config.toml
balance_bias = true
optimizer = "adamw"
lr_head = 0.0124
Below are experts of layer 5 (counted from 0) of a mixture-of-experts language model. Rows are named gate (a neuron's input weights, with its number), up (a neuron's input weights, with its number), down (a neuron's output weights, with its number) and show model dimensions 0-255. Each number is 200 + 40 x the weight over its row's rms, rounded and kept within 0 to 999.
Before each expert's rows: a language model's description of what the expert responds to. This comes from a sample of Wikipedia text that the model never trained on.

# expert 42
Mid-word th pieces and similar clusters such as ph, ff, mp, plus capitalized The in titles, e.g. Catholic, altogether, Empire.
gate0,221,198,163,234,232,157,182,176,251,238,229,199,217,213,181,233,120,217,171,253,167,267,242,204,255,107,199,225,243,240,131,167,150,180,227,223,219,185,154,267,192,100,220,189,151,171,270,232,153,210,248,225,72,162,274,216,191,228,227,129,161,142,228,223,182,242,221,172,225,124,227,160,228,124,169,155,145,176,218,216,299,191,249,178,166,250,213,252,242,195,162,167,164,217,221,205,220,224,278,138,234,311,230,231,175,202,225,179,189,250,166,173,144,194,236,189,212,218,230,154,232,159,187,186,173,199,244,189,152,184,217,190,175,197,203,159,229,242,234,249,192,234,120,201,208,210,173,231,181,138,215,150,188,194,219,210,224,300,239,148,154,183,221,188,228,281,212,195,185,185,212,195,158,224,166,165,179,222,211,213,163,235,240,217,209,253,206,196,167,139,154,242,196,294,151,222,147,211,194,213,226,218,196,226,149,196,180,231,155,232,193,139,220,207,181,229,251,235,219,197,151,252,197,202,185,89,199,136,203,139,184,179,228,196,205,248,238,263,317,170,225,256,250,205,283,235,241,225,250,204,202,153,179,176,263,174
up0,144,194,138,193,233,169,217,206,241,215,162,186,193,169,149,253,135,197,175,164,252,174,244,172,212,164,155,187,236,187,183,192,211,227,191,195,264,210,155,186,224,186,307,165,195,213,181,267,184,229,226,201,195,220,187,185,171,184,189,182,204,252,236,218,218,143,200,256,225,203,192,217,212,187,191,185,237,192,222,224,257,196,228,141,224,190,204,227,241,172,199,217,158,119,199,169,232,197,201,254,200,215,208,217,261,106,230,167,148,103,228,149,263,235,233,277,156,199,199,196,216,215,249,241,94,237,165,267,196,201,216,181,150,187,151,179,294,235,181,296,179,312,133,182,252,199,204,214,208,211,150,218,129,238,168,169,228,224,179,169,186,240,250,159,198,290,185,192,158,151,139,195,239,254,171,107,185,178,219,154,222,127,235,247,246,280,240,194,201,181,249,293,207,227,209,184,259,222,230,156,216,134,245,217,240,216,246,148,242,229,191,196,174,206,184,238,203,228,203,161,160,114,137,198,187,161,171,220,251,253,283,256,190,141,207,215,194,231,241,127,240,206,195,217,172,141,237,134,268,260,135,206,284,189,194,192
down0,239,218,134,181,236,137,206,164,186,196,158,209,202,162,249,103,253,224,210,225,184,255,206,224,180,185,170,182,174,172,199,238,188,146,157,196,186,268,154,192,196,148,206,225,177,156,282,217,209,196,236,201,218,154,204,207,142,198,132,215,165,185,235,255,202,178,210,213,180,187,225,204,163,266,175,261,174,253,139,114,209,240,151,128,195,264,180,171,162,242,161,221,251,263,195,170,174,212,166,247,261,221,183,268,225,174,223,193,215,251,146,271,187,186,221,219,183,278,195,214,234,126,139,223,208,203,237,181,223,213,231,169,228,143,234,177,172,169,291,212,211,115,189,240,191,173,229,217,209,255,207,194,231,114,176,252,242,185,231,177,148,146,256,207,200,207,158,251,180,162,171,173,189,192,195,245,191,301,194,242,158,193,215,125,138,245,165,75,304,190,125,211,208,149,229,164,170,186,161,185,230,236,209,195,194,279,117,190,146,101,255,207,193,154,196,203,216,172,169,187,204,147,212,187,251,160,207,124,233,154,184,226,127,207,200,160,175,137,253,251,229,203,157,210,279,165,223,133,216,265,202,157,210,186,192,207

# expert 28
Syllables inside German, French and other European names, especially e, ie, De, Ne, Be, as in St-ie-glitz, He-in-z, Ch-ie-f.
gate1,192,181,193,179,179,180,172,295,135,184,238,242,243,222,195,305,188,128,167,200,241,229,241,196,237,199,186,256,158,227,176,244,202,140,170,292,197,200,298,199,197,159,227,174,210,247,201,307,176,211,142,178,274,192,195,172,200,218,237,218,150,208,198,191,236,226,108,200,176,158,278,215,206,198,254,240,223,165,147,198,153,185,199,224,151,176,228,119,258,225,255,200,190,240,186,247,161,182,176,122,241,235,200,201,161,255,213,170,258,222,175,176,191,172,227,236,228,199,187,113,209,153,128,160,200,159,231,231,236,169,148,229,188,133,191,209,196,146,231,178,102,218,263,181,124,165,230,173,198,260,180,203,270,115,240,163,263,189,210,206,207,229,171,208,136,189,214,164,202,233,171,259,90,159,210,153,117,126,266,192,206,266,246,175,172,216,193,195,202,216,144,191,171,247,138,198,205,159,173,197,238,237,187,200,178,220,161,173,201,187,203,176,189,247,141,255,97,171,103,206,220,217,204,181,221,193,223,163,232,182,216,190,229,212,214,209,253,211,166,195,126,152,225,217,183,218,126,238,157,241,183,190,251,172,182,261
up1,150,133,177,190,203,214,156,208,237,207,228,291,234,150,168,142,177,212,227,183,159,171,125,179,176,234,249,245,162,223,205,231,161,207,125,319,189,243,214,113,172,148,192,222,175,233,173,198,158,134,200,222,191,186,158,186,180,211,207,183,229,192,243,221,202,178,168,207,213,154,183,246,232,184,301,218,203,244,198,153,207,247,161,140,234,142,247,172,206,191,235,200,132,206,148,243,195,190,224,148,179,109,164,193,190,169,230,180,154,171,223,190,119,152,122,280,180,148,187,229,162,199,189,178,196,160,215,156,248,171,192,148,228,196,172,127,168,273,154,167,222,202,208,187,228,164,208,232,211,166,180,184,190,190,178,217,125,306,260,186,204,227,154,261,244,165,156,231,244,265,226,203,161,220,184,200,160,132,268,191,122,191,256,218,284,131,199,213,217,193,283,213,167,267,234,241,165,209,208,217,136,293,174,147,199,199,183,136,188,239,252,183,209,192,150,179,171,157,173,227,191,175,234,237,146,197,220,170,170,178,248,242,305,213,228,236,244,155,210,166,213,245,200,280,206,212,117,173,227,235,255,134,210,222,171,177
down1,250,164,203,243,228,146,197,146,180,284,243,166,212,225,223,280,121,214,158,174,248,203,186,164,246,270,186,252,226,235,221,204,234,208,196,134,190,165,239,230,119,237,197,169,217,159,194,192,103,192,232,235,165,192,202,218,194,128,226,239,154,288,259,239,204,169,207,245,217,144,199,174,211,208,210,187,201,276,151,156,188,198,224,121,245,209,243,236,158,206,226,126,282,240,201,157,169,212,159,159,188,231,121,191,251,105,199,184,237,199,252,179,173,236,145,229,163,131,247,222,178,167,229,196,248,117,227,137,237,169,164,173,148,159,174,158,219,167,182,212,279,166,204,262,237,191,186,185,183,223,248,193,219,237,135,247,232,166,179,248,195,257,162,205,157,241,168,225,162,167,189,118,162,209,211,217,211,212,109,226,200,178,220,237,182,168,264,179,168,205,170,165,165,143,158,243,313,219,222,220,209,129,143,163,154,215,175,166,287,217,146,172,237,200,213,263,177,216,272,173,239,184,161,173,226,154,210,211,220,222,194,203,200,235,128,102,231,177,206,258,167,228,163,226,183,194,201,213,185,123,175,188,193,284,201,190

# expert 50
Past and progressive endings ed, ing, ated on verbs in running prose, e.g. talked, walked, calculated, plus him, her, self.
gate1,257,259,147,223,186,191,222,187,211,223,180,171,181,188,222,142,298,184,119,273,186,177,196,220,208,172,186,209,220,238,237,217,110,241,214,308,200,121,160,203,179,292,210,137,139,237,206,248,143,200,183,172,253,124,135,204,204,192,174,236,234,197,152,174,159,170,141,211,242,228,160,229,254,173,235,315,151,146,160,157,223,161,244,246,190,188,210,131,172,126,181,242,214,163,198,198,246,156,166,237,243,194,186,173,148,170,193,240,170,261,204,164,228,190,235,224,214,246,200,186,204,253,171,246,191,255,275,196,273,165,224,216,180,190,186,182,231,232,155,178,180,244,229,197,227,189,107,243,183,196,221,249,288,220,251,200,258,241,209,216,203,269,124,266,180,217,159,258,179,211,170,250,246,209,178,200,202,194,266,171,187,186,225,177,179,147,258,167,109,158,218,207,248,207,146,179,218,233,193,185,225,220,241,164,222,240,213,154,116,188,224,149,171,251,178,154,229,266,217,246,140,229,201,178,224,282,215,209,249,258,209,235,206,197,162,197,179,163,185,222,152,238,185,221,211,202,267,173,185,208,326,185,233,209,203,146
up1,159,201,200,216,152,122,169,259,182,185,184,202,179,295,177,221,208,207,234,118,171,222,232,219,221,230,259,223,205,278,193,220,207,180,197,137,276,149,199,197,231,172,211,203,231,196,278,122,270,238,144,215,151,254,191,218,254,170,199,145,163,225,249,190,230,192,160,185,219,175,217,174,184,149,208,197,219,242,196,304,113,167,210,215,172,241,121,208,199,251,206,204,174,252,216,186,180,207,245,223,194,198,187,243,228,257,244,227,223,166,160,275,246,203,169,208,155,162,165,121,213,241,179,216,209,167,174,270,200,172,261,182,207,226,221,190,216,207,152,217,226,140,200,250,186,169,211,209,210,210,232,202,161,192,232,221,104,200,262,134,191,136,207,127,158,219,159,244,249,155,143,188,154,331,212,276,247,121,178,251,189,291,255,183,163,241,213,293,215,176,165,213,193,228,224,233,217,198,192,260,215,140,214,220,247,232,175,185,231,163,241,147,194,173,176,137,262,237,200,177,186,231,212,196,163,253,255,108,140,164,168,182,204,234,265,152,283,215,166,159,205,160,245,230,209,267,222,217,209,112,193,203,209,224,190,178
down1,225,177,259,149,143,287,220,113,284,112,253,169,228,192,215,226,197,209,278,188,238,233,204,202,185,176,203,238,161,250,162,211,122,238,172,202,156,103,230,212,150,182,220,207,228,200,230,141,211,187,257,147,226,257,228,155,229,220,206,186,174,176,164,163,164,189,234,194,138,189,223,197,219,217,127,262,174,100,260,145,187,216,151,103,197,150,253,163,208,212,205,218,256,220,227,211,282,214,140,180,180,206,229,193,206,220,215,265,186,226,239,168,253,172,181,186,238,241,204,204,137,190,187,202,167,159,195,210,231,197,203,223,294,277,213,213,229,170,299,224,185,252,252,156,216,260,107,172,214,154,206,249,239,228,223,195,137,163,167,256,209,202,198,259,160,228,198,240,191,241,274,243,267,251,241,210,216,134,264,173,192,166,209,244,249,248,243,211,134,161,215,193,198,238,162,207,177,204,247,207,167,261,213,200,259,193,181,254,162,186,290,208,220,243,254,198,238,192,170,117,208,174,197,289,221,221,250,207,199,202,199,188,149,173,196,238,163,185,143,171,216,183,162,279,175,207,164,147,172,190,193,239,255,235,250,235

# expert 27
Second syllables after openings like st, tar or car that take a suffix next, such as ru in struggle, ge in targeting, one in smartphones.
gate1,222,194,198,198,123,148,202,202,180,159,208,222,210,167,178,127,258,271,167,234,180,168,214,201,226,236,182,247,164,208,244,180,181,223,309,218,250,201,264,247,228,243,203,228,215,259,180,235,256,213,197,192,239,180,200,197,127,166,200,225,199,180,217,220,195,188,277,153,123,195,206,155,215,173,210,176,173,172,153,226,259,172,190,183,232,223,228,185,245,186,156,225,183,138,131,177,213,220,185,178,245,161,241,151,188,157,179,169,222,204,206,197,89,242,225,171,224,209,215,203,230,183,174,239,287,185,222,218,178,191,171,186,36,151,211,217,205,157,218,241,176,218,184,200,279,181,211,138,178,179,264,151,160,269,237,197,206,197,243,224,235,202,230,264,214,170,170,206,168,194,128,147,211,142,187,187,145,240,242,187,256,193,226,227,167,64,243,248,208,163,268,213,206,192,141,206,224,254,201,193,201,198,259,151,172,202,179,165,191,252,207,199,223,166,270,120,204,141,202,192,163,188,169,182,169,147,185,260,178,226,171,223,150,212,130,212,108,269,131,193,225,226,213,165,161,215,220,240,169,156,270,222,203,228,113,335
up1,147,125,244,213,254,221,141,226,193,250,204,253,153,218,209,217,164,177,267,170,213,253,206,241,182,207,138,254,151,249,213,101,236,188,159,198,225,294,223,227,201,217,271,240,193,167,152,177,148,216,263,186,163,243,266,182,185,199,249,130,251,198,130,203,221,160,204,194,246,171,240,160,137,234,148,189,221,209,156,223,239,264,242,211,258,234,244,210,214,222,157,172,259,253,198,112,278,214,174,263,203,205,165,164,168,194,243,227,239,130,156,204,208,163,264,180,206,204,193,207,211,205,263,166,220,252,216,193,234,175,141,193,231,209,143,266,164,201,237,111,119,203,174,200,240,214,109,272,200,181,155,178,148,151,150,215,211,296,195,230,221,214,170,239,171,255,165,205,170,160,176,278,195,171,189,179,131,269,180,248,205,207,250,126,255,211,204,158,208,191,250,236,189,249,254,147,263,210,219,166,162,208,169,227,243,183,215,285,239,196,212,239,137,203,219,185,152,226,169,286,155,220,204,157,170,242,146,143,249,193,227,175,199,152,162,233,135,196,234,185,209,231,206,186,202,171,237,168,261,226,186,206,173,166,246,165
down1,198,233,168,184,263,228,118,230,218,136,149,269,179,225,234,234,236,121,152,215,257,197,219,219,157,230,287,169,166,226,145,168,235,248,219,158,111,208,227,203,239,171,264,130,180,207,177,204,201,199,281,181,165,164,233,231,252,168,176,218,243,210,129,198,287,189,200,110,178,289,211,206,196,283,241,174,245,124,226,193,185,176,206,174,241,184,230,195,184,165,202,183,208,200,164,228,154,251,294,167,185,203,232,218,214,148,149,194,183,253,148,101,156,163,227,265,195,247,212,247,257,154,191,174,137,247,207,218,188,207,179,199,194,188,171,239,149,163,186,162,154,181,167,129,250,218,142,182,212,161,183,250,228,174,282,229,229,217,213,196,142,203,225,227,232,191,211,190,179,185,269,244,242,197,214,261,210,163,150,244,162,202,213,184,180,192,221,138,185,185,231,216,216,100,165,227,253,213,271,246,230,209,192,244,239,255,208,262,247,169,95,191,190,256,288,232,176,209,252,159,164,177,106,169,218,191,251,199,179,204,236,216,235,144,194,115,227,129,226,217,195,207,206,245,178,233,230,253,140,178,203,220,190,165,188,212

# expert 8
Word-ending pieces like ed, ad, d, ight, ong, mostly in names and titles, e.g. Red Bulls, Hadlee, Banstead, Dead; also New, Black, Gold.
gate0,167,207,194,199,180,246,187,223,203,176,226,222,178,239,260,243,170,229,184,211,141,142,259,228,213,184,132,221,255,176,187,204,179,170,238,189,136,224,143,215,249,215,239,194,215,208,152,161,193,278,161,148,231,145,148,123,167,208,258,161,241,192,178,236,254,287,203,178,207,183,187,175,149,266,188,128,132,199,187,277,166,188,208,221,213,188,222,252,234,218,218,203,186,222,163,209,191,152,120,132,141,131,228,221,177,209,232,178,191,103,134,268,193,177,209,212,239,209,157,236,180,173,278,175,177,167,179,184,216,154,190,221,245,188,171,195,237,84,126,77,219,167,305,164,207,196,179,217,213,162,202,263,193,191,211,172,198,207,147,226,279,185,265,237,107,235,187,187,258,158,270,261,218,233,177,218,249,155,205,213,203,132,218,200,238,166,224,231,131,242,189,215,183,260,266,197,204,170,236,204,209,209,232,210,153,206,242,150,284,216,170,201,91,224,162,224,202,252,143,237,210,200,278,240,190,187,158,230,182,222,174,221,160,174,159,247,147,198,253,162,149,183,240,192,200,156,221,173,249,223,151,229,228,160,219,248
up0,284,172,182,225,247,179,261,159,247,189,237,285,241,141,171,290,148,229,143,192,192,146,250,211,224,207,185,232,233,172,159,179,156,222,210,221,216,167,260,168,127,186,235,221,190,241,216,152,136,180,183,215,204,249,220,266,240,268,138,183,207,191,200,185,153,160,158,206,210,237,306,155,194,212,198,248,194,175,226,226,243,183,237,118,136,171,237,209,222,223,154,196,196,161,226,249,217,122,151,256,221,196,198,248,195,220,233,234,129,210,158,143,168,185,222,204,167,177,233,213,230,154,182,245,255,107,214,178,178,257,130,185,300,243,188,227,222,260,199,219,250,219,234,168,175,220,212,192,183,168,179,150,202,186,217,177,273,155,209,199,150,126,180,162,215,200,147,196,167,133,157,181,174,165,229,249,181,137,200,144,140,115,236,171,224,196,215,216,193,145,216,182,233,232,172,206,189,183,187,214,270,268,160,166,192,234,168,279,211,146,251,122,226,233,262,176,200,182,310,176,175,253,182,185,173,158,174,190,213,115,208,97,236,218,174,184,202,238,169,187,178,188,182,138,224,222,192,281,188,164,241,190,124,229,250,176
down0,232,202,174,198,184,194,190,159,270,271,250,239,169,210,216,180,259,238,246,170,162,228,178,184,220,188,206,184,157,206,184,118,170,278,222,254,276,217,187,205,182,244,195,225,211,195,210,202,178,186,243,210,186,317,180,179,137,199,232,218,174,192,256,205,100,173,199,136,241,233,188,187,194,196,222,181,168,219,200,252,188,214,184,177,151,249,232,229,201,194,217,194,130,218,175,258,307,237,207,255,142,160,143,236,146,232,167,189,216,149,259,232,212,251,182,231,249,304,154,172,191,231,244,159,230,144,159,181,196,240,133,173,190,251,141,240,252,224,234,150,205,219,238,193,296,234,226,146,208,152,174,173,185,262,227,224,201,242,205,157,178,150,289,216,199,149,176,193,197,197,148,183,259,176,217,237,227,257,189,149,239,210,185,286,200,173,202,216,196,267,253,164,155,169,237,230,237,191,193,278,218,160,271,154,129,230,171,164,222,214,258,198,166,214,151,256,165,187,192,172,244,252,263,299,202,246,227,226,209,242,272,167,225,171,193,215,230,174,178,218,300,190,174,240,275,206,167,227,169,236,234,227,250,155,295,177

# expert 40
Pieces of Japanese, Korean, Chinese, South Asian and Malay names, often in cast lists or tables, such as Jo, Ko, Ka, ō, Kual-a.
gate1,195,289,208,202,220,203,146,169,150,168,177,196,198,185,203,202,174,205,152,215,148,180,260,188,241,243,222,257,211,219,199,245,232,227,198,231,235,211,234,268,226,157,138,183,175,184,175,196,223,174,204,230,205,208,156,200,246,144,182,242,145,181,264,289,209,197,175,176,220,159,172,220,242,128,215,159,226,254,107,208,276,189,147,199,154,164,236,248,270,220,203,179,126,181,291,267,176,163,305,256,248,152,272,165,241,290,279,158,101,219,229,191,194,136,189,281,143,123,153,235,281,186,150,135,190,184,245,172,212,184,126,177,156,176,230,204,215,245,213,224,212,186,188,261,189,166,205,201,179,175,186,171,202,195,182,203,200,216,219,187,179,177,204,216,231,147,236,220,173,237,168,168,236,173,176,182,130,234,283,206,202,199,195,193,202,197,180,177,211,177,233,289,234,229,172,174,154,214,237,242,251,293,235,251,149,250,231,163,222,188,192,191,218,170,208,187,253,210,208,150,213,142,237,245,268,246,202,145,128,212,233,152,125,194,241,205,207,211,237,139,165,152,177,254,234,187,182,230,279,167,263,135,259,194,218,219
up1,184,164,296,256,209,194,233,155,226,172,150,142,216,202,169,183,212,223,261,193,273,260,109,203,211,216,138,157,190,179,146,208,220,183,123,170,170,138,127,155,187,252,224,168,165,238,226,240,159,162,220,159,175,194,268,174,201,212,200,169,187,191,182,163,152,304,190,221,190,239,183,262,205,234,262,149,212,250,227,172,200,151,311,192,197,216,167,205,175,136,173,221,174,175,164,249,188,216,205,140,185,224,232,250,172,239,186,187,193,270,272,166,121,246,223,211,198,162,234,254,122,175,204,232,127,172,184,196,158,244,251,236,183,220,277,268,203,242,110,214,215,129,158,189,213,195,125,247,185,155,248,262,278,255,167,224,210,167,185,242,212,266,148,191,184,256,161,217,233,248,226,227,220,226,180,233,175,287,154,245,208,106,163,222,199,187,155,245,205,227,177,230,203,196,263,209,209,257,171,214,197,223,169,196,126,199,216,205,200,283,277,151,148,280,160,235,172,193,212,154,224,206,196,164,197,175,173,144,259,196,255,189,232,188,127,193,213,186,187,259,186,214,182,242,197,151,236,202,205,278,181,185,210,200,191,172
down1,176,157,223,186,220,249,108,190,132,157,118,263,189,227,157,160,225,183,193,145,170,178,193,177,118,183,160,132,154,199,134,142,174,201,181,280,236,155,160,256,196,161,161,211,145,271,205,236,174,176,189,188,196,154,166,239,223,204,235,163,171,194,173,199,202,172,114,205,151,222,167,141,212,258,188,315,228,263,212,208,204,204,153,167,156,188,183,210,190,178,216,190,172,160,190,240,120,185,199,244,182,226,262,124,253,227,156,107,170,217,102,178,215,95,234,205,160,205,201,206,89,93,193,209,276,227,256,211,221,233,203,162,126,185,241,226,214,166,224,159,249,235,192,200,148,230,241,201,238,245,179,128,218,195,221,181,217,223,228,151,153,190,177,105,234,171,194,193,233,188,152,200,132,174,167,233,213,174,277,218,246,217,195,154,176,156,183,223,234,206,173,215,171,202,236,146,195,190,180,126,226,161,248,171,219,169,203,219,251,191,234,182,162,192,202,195,282,211,221,210,229,181,212,177,204,193,138,213,283,182,181,171,118,208,115,199,203,158,226,158,190,198,256,177,190,214,198,190,164,261,194,120,209,203,251,154

# expert 59
Word-final pieces such as shi-rt, kne-e, headqua-rt-ers, and digits or pipes inside statistical tables and percentages.
gate0,218,221,208,194,215,205,169,258,265,156,215,258,207,245,186,246,277,173,189,270,230,177,208,123,228,228,186,214,257,238,167,133,171,150,159,199,202,235,165,205,177,196,170,125,163,206,218,244,148,245,243,176,225,246,203,98,233,194,229,190,143,257,184,223,175,207,179,229,212,224,216,226,240,145,188,132,192,192,217,235,228,147,265,229,107,203,175,244,219,196,222,224,203,214,223,189,148,246,188,183,215,317,273,188,148,277,125,222,150,264,214,257,220,153,222,180,224,227,182,140,192,249,200,182,260,163,195,237,182,169,272,172,221,258,194,220,209,145,252,210,229,199,244,204,191,257,201,226,132,200,169,234,204,179,158,163,229,146,164,257,263,292,215,236,137,188,247,179,193,133,186,261,139,200,282,180,182,216,197,132,180,238,231,229,212,223,200,233,207,284,243,188,200,248,220,134,235,208,130,214,237,200,221,243,195,188,257,188,189,261,210,263,147,210,148,281,180,233,190,224,125,183,165,196,217,176,196,263,187,247,261,200,158,193,208,214,214,284,235,195,145,140,182,210,230,169,171,155,143,215,258,244,231,197,179,305
up0,175,211,147,217,152,282,205,271,224,187,209,169,169,178,222,174,192,144,266,167,273,212,215,155,193,194,158,214,171,239,173,158,129,179,142,192,247,259,165,245,173,218,161,164,207,200,135,167,208,132,159,192,258,236,187,118,194,213,248,154,122,234,207,240,166,226,160,214,228,199,162,251,223,209,217,189,185,194,221,165,178,135,151,217,148,186,184,245,212,222,203,229,186,231,168,237,177,193,176,233,213,299,245,169,290,143,190,200,152,273,230,132,177,224,151,221,150,209,209,281,267,188,204,205,192,266,162,213,138,153,281,129,171,236,150,226,191,239,231,214,184,236,269,199,230,203,223,213,202,316,189,244,200,199,218,213,295,166,148,254,158,305,236,161,235,213,220,166,195,210,146,150,177,217,222,197,184,219,253,195,215,165,255,200,240,214,206,214,268,197,181,228,141,162,138,224,172,199,192,147,204,168,169,177,229,196,214,184,232,209,230,222,191,254,154,268,207,242,205,176,245,243,191,266,187,209,215,187,236,228,275,159,182,225,259,183,250,204,81,220,132,211,135,248,226,159,194,127,127,224,279,178,151,187,215,212
down0,235,211,162,179,232,211,161,113,161,166,180,208,188,180,206,174,147,162,130,259,193,272,187,238,203,173,207,175,253,207,180,157,230,132,137,196,171,199,250,273,132,190,180,147,204,174,121,208,161,185,233,217,195,229,150,190,171,182,174,161,169,213,178,189,190,204,250,213,131,189,200,231,169,223,209,169,171,223,213,129,208,202,192,227,276,243,199,171,210,197,215,210,233,152,168,205,294,178,202,158,174,171,155,119,159,258,234,169,187,278,248,247,209,167,186,256,216,216,239,174,211,189,230,196,170,206,187,214,197,242,81,201,214,199,194,231,143,234,161,262,203,299,227,129,226,255,169,126,234,175,221,228,230,258,190,259,263,260,239,195,214,153,174,232,133,153,252,149,203,227,164,169,234,237,132,196,133,163,281,238,194,214,182,183,289,158,205,211,226,219,172,156,218,247,247,233,159,195,229,266,205,242,205,277,235,179,222,149,279,257,196,194,207,206,101,205,233,138,195,210,189,202,242,270,215,270,178,175,198,199,184,246,144,302,232,243,241,192,194,226,249,179,199,281,159,259,210,198,212,171,258,217,217,215,220,107